config = dict(
    n_layer=12,
    d_model=256,
    n_experts=192,
    experts_per_token=8,
    d_expert=64,
    d_shared_expert=128,
    activation='swiglu',
    moe_layers=[0, 1, 2, 3, 4, 5, 6, 7, 8, 9, 10, 11],
    router_score='softmax',
    normalize_top_k=True,
    routed_scale=2.83,
    balance_loss=0.00535,
    balance_bias=False,
    router_z_loss=0.001,
    n_groups=4,
    groups_per_token=3,
    shared_expert_gate=True,
    init_std_router=0.0397,
    lr_router=0.00133,
    vocab_size=8192,
    norm='rmsnorm',
    norm_eps=1e-06,
    tie_embeddings=False,
    optimizer='soap_variant',
    lr=0.00494,
    beta1=0.95,
    beta2=0.95,
    batch_tokens=[65536, 131072],
    seq_len=1024,
    train_tokens=869400000,
    steps=9001,
    dataset='wikipedia_en',
)
Below are experts of layer 9 (counted from 0) of a mixture-of-experts language model. Rows are named gate (a neuron's input weights, with its number), up (a neuron's input weights, with its number) and show model dimensions 0-255. Each number is 128 + 24 x the weight over its row's rms, rounded and kept within 0 to 255. Numbers have three digits each.
Before each expert's rows: a language model's description of what the expert responds to. This comes from a sample of Wikipedia text that the model never trained on.

# expert 10
Century and year digits
gate0:124091106133163120142172139146157167175143121094131113158125163139150080139086123148110152152123107137123162159123139129108118156114122146112138080133136136111142070117129134119086129152137162142148155128134132122154102161147129144174151158135137113152123153132153142155157096161105118159104169141090172160151135127113147095148119143169121110179109143160174159152088108129133174134157169128106122142081135133142097116167116172125157158138102145150166134115089127098136100142135150144153131149093134148138135123116081104112094124078088157144112097133146151125110131156174106129155142158146144124121119139117118115110109114111076127144162097144113129140169101109098119159147128141136108158117114104165151140116135100078111125100105113126133107109069101156161145133088107
up0:107111109160174177085163145098116144121152098103097146128122162152151087093104107110114132121115144146096125168124123138137123111137154146152119138140155103140136099134133120165080101163093129100168097116140168122155160113133142136118147149119124144162129124101133135141092096102152144147124120164108097111135113170104097094109144089121158141156125135155161082114110090096107179121169146132114161107119153099102115140098170137126174158141091105165144131094125143101144125170127132091131150164154143098131115164181124114132091150131091139146147071097117111099158142111145089139112128167150127128117139127112113137116155131159100116119146142080151135122140077142108084111150119143089069140123127126173113124108095132134158123135104095105153121153098145140135134136135147

# expert 7
Letters, symbols, units
gate0:195118162103151116096131104154151185144148115138154143122102106151113136124107077112141113148136120148157098116137138117129128166116114124124119139134155167115114133109148172128114057127164178100176123099124097124139145119148140130139100162106088097121080116137171105122141135125147131130159130091107142158112125160150107116123091107110138125115150116150137138138097143134152107058101140139120134116142155139157099136123163134140152121128137117119099151096126127127145141159156219141130103149154143171170154132126108133117117144074164135120124124119133167159100130154190084097152153077156095095112127128120104136060097111129120104121115107171092118116128124120080126132141110147142114165132110117127113132109123101118101156152135138130123108115114093162149130101134122
up0:095147185136120168113142083119133105130078165141140130117124124105106142128147087126145119117133130086139130107157152126129139135075106125142107118137108138130109148081130136118131140110093122098127102140156153116139133137128137145134087106156118158097125077147078113106110120105112105154127092120150086134161126126125155155155122092138151135125106151135151120138137161110172113131082089125120138118156129148104162141142174122101107111184178091098153135127126094152087138162113102134114143090124132106145193064100091135112083115104138133129096140136095121116141111135119122111129151102131147176136129105144123154138126108160141114177115171153146103143119136143154107108145129145144138140138092164127146143139107136181101170135147133120107174099164115082089143133188089

# expert 8
Quantity and position words
gate0:113168148109133130164136098119131133135109077104104113135135116134163113136075121186120115135180147108162102153127154142121135170150133137074092139123153165106101115136126138112151132113098113141150119152102079121101143126161147146133133127077128139107117124117140097176107120142112120119120095155093110113176144123113108156114084127136159103127121136129125142135123151096155100095144129127140116117139137133103108116150148128154108111130131119157099116122149125082158135117167144145113148180144132144121156087136115139113148117111083153133135105134056124186121116126137140149163116127144121099117131105070139143131180092105110077185132093095100142122109082138101094105108102107120142133118145138147073156158131071127090116171103163106140132135102152128098163133157118
up0:116105137191151122123184125118105122156144112106122141128107111102115140144119103152112130146142119140103138129088111114127093121124204143120092150093126137117134113159132146116154116137094082163136125143109140127120152129117155105129063161167109106159148133144134130118124141163173113122113101089152123173098123137145147088150108135156144135135123109128128128106119138154149088183103137171131111086108131127098093139114136115102128098161114143165115120058145137149069116166119128088187112158124127151135160135149126141122135168170171109119157111114124156163130082155141129119104136176133098087125128103124118180083090130119131163110118118116131091125115143122163125088143110132112116118161190111120130187099137139133149130143120145115128141101105125150138149131138148

# expert 31
Table cell separators
gate0:188115088138205135125143159107154143144120134140142097110101117132132142163126131153164138153109155184134155136161131146111145110108105159124088123122147171126141134156110153139122132109141149104156128081165156093143147101170115135106141120114119102157144153131154153115140149119131148131156136118089124186122164122098122168113139135129152131142154150140129141092060082164145100102128130163131089157083143142112154137114143099064164119116152147144129137119123135169153113099123104142130120106164134121106106145155127131147095142157086106107138125161215171153150084106165131122122123140123114120140156126118131150078104126151099145140167103105114101158107116130117140129110086129135108099134112165161122147155151121153150126135106151142101109110136097132143125121137097
up0:101128142120146136128136131136110104137168128122131152149119130139135125139152122165173143151164147113166134103146114129142094123126153150138130129126168168116138124171111106124154145145127138136166111111140141119118153115158135171118143142134171185160161147094101181101098119121140137077173078080125093151152110148139102109071120094092136106159172143088122112149154141178142109138073119123142102104134143084144090122127177116111156113136148105154104118128127122133102144136118137088123117157154167130122122139116113121143120150194164112143178101082104117115129122095123133165115133149129110124142158100115121152173128115155141162127132133116186097151119165154147146133149173174118122081129124165162150152126113098128109116121151110109132127143156105087109106117168127

# expert 48
Foreign name consonants
gate0:146106133094101123126104125146120129135100101142123079159144084126172123127134130146153188184117122168090153138119082094144138123140093115120137141153128118157122131102110136112107148152108103145114127104119137141118099139113118174133106135132095116138129173161131136128135113146113131126176124118140145089144115107146142117119143163127152145119129157173125139132128115121130119151125152128092125149105119128145135088144158182087152112135129159104166095150172120109148124088147052102101110148111127130118098099134122081194094161145159066144108178184119118131123139140123135105122185118099113113139158163141107126127106171159153135165126131124129128148089130199080161153125087132137147109092125122109081143125126149108117105112092133155128146152127131123122113132134095
up0:125141134119132119114144155157149146141112080128139190166097099112113156132114143098144102156119143142163125130176158135097182106157114153127137063112136119116170117098144118063194111127095123130170130111097162145151121156147132094127155160131167167140141100095096131144139124154143149156113140119087130160139141095105133158075118122167125108125143139135124133101138122132127126142147113073171099097105094133145128143144152095132109138139168101156151103105094130126111125145103140115138185123136109129118105138169134121126147104095075143130137093105100140158120124164135116111151132128124134129087125118173128133083131117134138092092170126151126083071150108124133171157138097131116120136121144142126124106140114150142141134153135119185095110099124106128113111122115179

# expert 35
Suffixes and table cells
gate0:107120094089136114141129133127122185141123168156144169157174150125132138104123135136176130106130117136107142154113097174099139137184125158102116110086130177111131154100085094101112124163128124145118140100080132140151126127147128121131121136135153115113158112147118133108138132130117114094127157137155155150167147133105121146088097125112097127147083163217142162154149149119150133110129110135127081142110113142134140124137077152135099098140094136135109165186150136124117126111112118125118140112074124170082119129119085137131091081166142169118156095186158123099122124182186149118128148093142112150111109121151127121143125103146056160151122130131157125142108100121107135168121142131117166107148130168163139130124147117135133115106125148142132137100106120134148125122140132
up0:102119137170163135143177102153147123171107120121107118131109145115127128105112149120106129131140122068149149171150113131107150093161087117138155119117106096112126129155138170128161085070129153094176132132129132167113083177137119148108155165120108114156091136134129113138141156130085132154125136120129131120125041128152131114160114159118103164135147171112108139126119118100129141099117140083134135132156091157127131116132119130121112170137097143075103089063124113146147113055140161153131125127108103134153145137121084131130128140136131107121143157134157144137124106093114141079106107132115107109092161075125129121157163100144151133126157104096124146104101116129115149118153091114148123153116179115139132119134158151130120153113157108104130138107141106103174177160114146

# expert 38
Pronouns and clause subjects
gate0:130123074062130116142217176111156112167123130104131132087109172150148146148157186117149101177119162103124167118134147145142169145124151145163134128141134095138123113175135129124147119145138143129149119122099114130137141092089137135127130099139141097129151116158086126134143163086106106125118171120140137159143136164134091110126127115137175130103125142114110107160133122170167130114155140133132118141121117109119089113127118093167097118123110131111140135090119095093142104132168080105141138151157163125105156143139141132148094157138147105092120157115106158105144166158164130153138159152108101130167094106136118162144098140105137125124121130108116164140139187164136144143105110096097123107147151095123103113178100094126135140115127130158126152101114090099155165150143126
up0:085125143126141111141097122110101098135120146127149121117154106131102103160141174165142174162109096075133120143164127137089088138088125127114163144078159122178145170091094155142148154129126163155090129115096092097133131116142094136152163073120109112098147109146126140146115108125076154116078151130128120111138093140131090116193129108105142137106132145112130129168138131135116124154122130089164118128112116109136128125138102109139109146158110149163121131153136113102150080117135077148147151123147130129139134154100155121147117124108082136144125112102159114168128097121116109113125121085123153115117125090155126105123146106154122143153156121127160105124101109200112103139117150121088107138098102075134089116129108116153089091100107150083153115121125113071135139142116169

# expert 59
Sentence-subject pronouns
gate0:122133165153161097124144133114119094109102177131153116129116095131112155123070120138107184129152106158127173129135144139106089162180125082128128109118117147096125104138151142081141108116152144143142142116130113125074138139095166157128182164162112092144101110127174132097174078135095139117078116130143139146135124101160123114144136160120120114145110162138141152144129123171139093089118108072151106107158150150183130094124098127125116076186123171128128164133093109169174126161107136163116156080104122125101132117152126140130143092097154117129097142156106161147109117164160135144108149107120149099129100146155111100094113109138113128150137094139096100111117099120101149146118125141112149126138124114113150102134138116128105120101130108128104120101154099121141115132108164
up0:146140123104119150094137127147125092090149176125137154108123086150076101091098126107102154132105120156113134119127099128101095124137162122124116137109152097167122124141128096120115127151141126143154092157157135165085138097095131113102166113155112130113158140098126164100096125114108129129130085135158165115099140117144113153117155120100142127108127117112109089151134104107120109137169097085107180086152149135133160151153134107145143077178133144171104141096122080100132162136097092111149156121117111139110103137130132097158166114115160099150158132133089119112155150151128100121098102169125084147160136099134091125102151153133160169096142141096160141134137127142127163114162121153143134171146118094145165151154083122180114146100106125100153091134121153103105111139117168

# expert 22
Capital initial letters
gate0:169134121116148130151077110108124203146140110170168116102152139107098115186139092126120141125126102156126118194136167136128127163086126148129125109131098127143139151138118145132162161085124112135163137167115115121146150144179149178123107126136143110124130067133141135135136145130175115138131124105165130129147140114169085134145131094123132108155108125133153147152089141135123131127122160141125152171123128117139182119153131096090067116120141113129182128108142139135104189106142118108076100121149124153133106132118124127115088121128136107135103192101083119140117119080086141175141153128130132111140168100139133132133123084133124135089110113128136104138123152111132135086107137126124131115134126081096118184123141126175130141123145100123131119135090124150075160159143126
up0:123110131139111125147142150115164099133167127130106110136124134123108132087141096139142115115137105092131100150112153112081161112093174124106162128146128130135147129117090117139125144104060134136164134171154131158137155166093124136105133116133163160121113150120085127117128122092132068130133138068145120117120107140093117150102104126111117128117154149144143136123106129160109180136151117104161106179121137123125142124153139103121112104146154128132139100083121098154124155098111064099162084114158131070078093120166091105119077111125121113153112139155116136117132092082134078130131089135136130178123145111143147178143130130104147140130109121095108103124109132192119139098136162177106124102116129134122199130113094105159156136108125144116166116139117159130130115126150107

# expert 58
List and aside punctuation
gate27:108150105127122101150131125111118097124114149171098071174123160106164135110141132149130126118147118150125160097163178105102123110096095105148119170132126120132076128094160126145088129133104120127163128120113100130158134145164141122141167089121130116169124191135171153117131154135116111128111154116129162090109141074079156154156127147158145181126121100163160135139136141119133132101125119142110139097115125109098104120138132142137107109111136128166153148088153118117165117138137143145108115149087151166135108104105107134107117094116100104119132137167134145132127114164109147091099083129134111115118138097160100111130134140106098128130148134136098141099167068118144137154105094140137104113125160092199099098117126110151110147093202137152135155149160120144114184115137131
up27:153136144135118093107108102160086124108154128114142142096158088151087152149123124163104166178131120098179101186117075090114096096100110091100134115083130153141118131101162109149106101145133143171132148153117133118152140134145156134152136131135123138113164147142128105108146139145134144138133129125165105131130150123119119119145123178137135108126187140101162124097116082148146106173080147172119145138117137121151105139123155145174126133143185154151096127088101104140148146151116111120104123129178097149157108097124103146147107107123152127154108151111093175159165105139109130066098151178126130112177120151116159140150125109103146124133119145145094119150116133131134142105108129100174145090117105099106114146115189127142108160096096128126132120113114110115136107145161136

# expert 62
Mid-word noun pieces
gate0:134096161139082112153130154121116154127129148142146108148131106136151143111140144167147155153108102199124139070151122124109153169104121122104152140148144119108180141125118126123142085142118158152078138054094138120140096168137112110147154153137107125152123143127104094117143118151091134107154102105140135115159121129168097152101108166153118145161121129098129133129091088136129139141117131151096106174129153177129100147111131166132103143133147137153074150126106134115124143118119154109105137122146113087138117111188135176122109134132128110152102140115142161140104133139126120103110081097122131132113127170159138171081108118114126166167164084124085140117102109110092098137124143106155118111101150133098141100145147120143123162120139155182110098083123081131128107145089099
up0:139163135088120120130141111122157110145152117139135143152138135068110106155111106100094167107147120126142121183099126127159140163126121161165134124142106113113097150118132145118116114105144126116120144109119119103132118143136154141178105136162152120115134128176140105137141126126139135149154172138105130185151148100101167109161143136134099123115091114194086136119161134172094099143151136121174129148106138150150148117165116136104154085123111142120170170163137119096152154069190124097145075168130113154121143091100146108148113114111124144140159157142122145120118144146124172114174192137139157111117078119112154088127117161100147111133113108148112128126077142122088136131126073131120123083102158137130155141118097136113115119136130098125123118140102110107179157123129102

# expert 44
Initial capital letters
gate0:135150136133097114159153136157116130160134156120148125168159135146146120087132095174148137173099107167112139102163130138122103157140101122133125102144131138094163132129139163091173109108164121149089116094099082127182077146146104094157172138175166130183095118127132149099143152111115098118092108103102158159126154144132100108132121111135118105145089141147127149148127128138173123126124124101147123123107131127136149114133135117102114106076165124149101122147147117132131123121127115185142102110075120130139131084093134084142125138125142141161135137176141121118114123134168143090122130120126114102075091083185130115127120108163104079147140122127075130131121113094120112132128126104120142106105147111172158092137099149070172123121111156141090121126120110155114158136124156
up0:152105113101172091159101133123153145120105117111117095159127148131110174164101142092130141128155117109173150121097131111096155083137095119125141135139102129115103104139161121155081110114133103169117158114126134107105119141101139126123121098133159096105109135163131099161164118165091117121123146099076154096144142077145160157145121164137107110157140130142156160111120146177129090082118145152152100156091107190137136118133123156119123117119148172092158176141107130154168123101134141118124114112140089175115132123105070135112113112117114118130089132135130154156098141134138145163113131100125159107124126134066162112144120104089109123149110102137145130156147121160101141138120088087134136137139161141106140152153147158156092157159138114182111101098121114119150154102089114

# expert 32
Table cell separators
gate0:143152134099112120142150095173140150145138136153192127114102126067120149138121157121130124106163125106169130078134153134089177102173098112147147093123143150095146130125153091154121113112148155098086120143171173132106137112119086198126129133142115145096100103126117087153147133126157158144081145098089126104142120111129136136148119139144123100133140129109096135136115143130135105123116129153113130093119124097131127116135133156136100141174144102119096147115120155131153158133161116096137164142118103117144136085120065181105107120125122124132108130151165118148110114140181125111121158117111129148166108171154107137145174186119097094131122107125143137115115147152116115124132149118136109146150184175107162133080081100140088149158101137113117120115125152150123110075145118
up0:117095149129109146141148125133116156114130133102127138128114126084129135138157184159164130110145113119135109108140112131129140099142113105154105074138130139164141135173157104114102133124130163172057108089120107095119129137114119168144113095145144141157099143119115161118123132127135139120150123130084128139148138131131130139130185109128101123131097174070116131158138145141129130155103125134117146112125179122130150123141150126107117092122133124102090158114126113127082178123119093135112091145151144108152150127148155122115121126130134136111073153115121117119112077091078143123081104150130158149146123125142139159198100108157102126157109062109081110076107125155142139181135155148147142148113099143105173139107089137159120132104065088162147154143116140142124081115140136

# expert 11
Mid-word stem pieces
gate0:112134149129155129120110144119143136102072148142085155118109118122135150110130089118093130124116141137157111135130164108102154115110109101125102104147120175103143153116133100149147103153158122092123122137119176118107148137124131107094123126129130163128121179149147122110131127174145141124119134159111115102121143169115125119124138122136096127135124168152096138070114097151134159112166110124171128146106126143120138106155163117145136134112108100123149082086183139126085192137113144110084099170115076099127095090133144105127084137126118103184133121143140136156130132142127105140151148121078106129134115142139120133196109162157134139120095141117156114174179089153086129092138073144148112164113140098112161169125163152108137094156094123139131099129086115105125141174117107
up0:139139128093121130143112120145105128144157117110176151098112117129152148118114132130134118180124161119107127082131130137111130124091157158160156119128125136126087097113140137179109132127146107157142120096140144083124127141118148142176133136119098092165131109064105146110120109135146084172138130135136126108159114138112133064137159139141101154108120191146121126092167111141142087105137132124152116130124130169097131126071122106162115151094154075092112125110139130113124123132156145183129125133111167137144139145123102155149123096115143147123144077124065144176127140119121134153099143137098116130144123176104137156117170126136116114131155140170168137139112186148161134127136081100166141112101122128143104160098092140138108096110122193143137134168157105104119167125135153

# expert 30
Main verbs, auxiliaries
gate0:094115124122154126113154107106110134129118109098134114109125099151132141162111086089140147137111117132182097124173133086104194114134115103112131107101120088153141131119126125112128172104116189141154135092126117156105090109096112101054146125110165113127111122106113106102131126117121131141121128117131116157111118121118050130087154132143144139092138146129139134099107156192098136099099138104126096149110123175128136124135125151138135126114165113124122152114176121170129182129102106150139101094100123077107141126183094117123101107105149134081142141130106100147124136129138141163129140135151107110098130089159089100093148082143129144155139082102129116122116124167108115126096125110072153122129114141108130140119159137146136163104110143106162180132116104090136143092117144
up0:147115114116112112148158140161148162138151112130125116113176136119154154134100123173174161135134158110145112158161149118124097133137126148169174102148121163101138157147091136122152118146157148134072138116135147121151109077164118130168142107121176149118137131148134119098135170144118130153111134132136158148074119154180117124094097108125085109156128140101134139129147133119145139177091130184157121132117116102129168116093103132120083169180107149108144105144153121104132076084120137075131133143115172095143088151080143148122172113119118132102159161111143116155123127129096159119111116140132188123148095131111159136128117130165139153137158149146101123139109093138133147171098129138179122090130144148140122142107119137099160111135100154154132132124087131097137149142102099

# expert 24
Abstract adjective suffixes
gate0:147118191117149104121109167145165085134111104159157114140122130076124135117138114105146174122149131143135149189156143129116133108174140132140144127116098097102158108134121097124084146128118172134116135135103164117133102139085116138139131164151148084134126132129142131145144164163101069148129116093146128142123134063158093110131103109151101130167148101139156141094109084168124109109158135100118122137130094158172131088144105134136134103196167182121127122136112108133115107164126141169119143075085168087127158125101144138109115154119125114099142132160134108104123109177105147117133108164107098138128092142112143142083105127144096138129143088135133096127138133157136152146116129116112177148091146142109143114111129111109134115141153169149153129132097147115129144090141095
up0:124158151157177160100163172113156115104140129122115153134100094150079124117141106112121124132120129118135132126135097115148120126126160136113139170125157100182087127149116160137165136126122131135144078159144139123083157132115115115111084129126097142093151127082144171152099164116113114108135152146184124115113113162101120123123178067078143143111128093126150088126150115117137155123171134113062122110166112105130099150085137098176159127160160128142108152123120120113115147144101143148098158129097148107096130156165124088173145161145141123110145107181146136140153147133121111181109110166112111152126121110127092145147134159155146128098136143084094131090135141139139141139158107139112136145124087120129128139110110114115176121105086113109159132120130155082139131093138126

# expert 55
Biography and infobox connectors
gate0:099112160151133131138082129129127122125133165158121124114126188124153167138105176131135174119114120166106127141138091135101142128150125114135125104099105147124168142119145167153113148083128161124138144123088116093176069113135179099125197133141126078102137141158146165117132144126148126129091121112151111106144135057111126147117117162154126076151125131115105143142153110123129148137100084141124152109084123161147136111098106149124135129173121147104108162092124138136131101154122145166134109152124136157142138152146106144125101117152149134130112151152124136149097130161143171144161118126094120129155123097145141107119169094151083098119171104114108102138099122096081145142164107081149105141149125153107135130131156071126082123122126088146143086135108164168135139142126102
up0:135146104092118137104112134164095167167119164143121163123136156114132157140141087162116114120149164147131145116150121085173128093115121147155101135164133133141139131139150152155131152104129135114152113154115149108116159113170105113144156162123104133131190158163115146100107139128148167112115140129156107083132119115094128100151142102134118127114133114108102100176174082100134117153141072160145157148112090127105194156095115092125132154161110122125110099156143114115120088083166108154138117143118142141132100147111122171161112101149161140137133171132115156100132154150121125100147185157143112154132148136135152153107117145152155116094158157109103101104115124125139173078130142147119093129165085178083143101102110101131131103139095132111124114132123118105138094154161122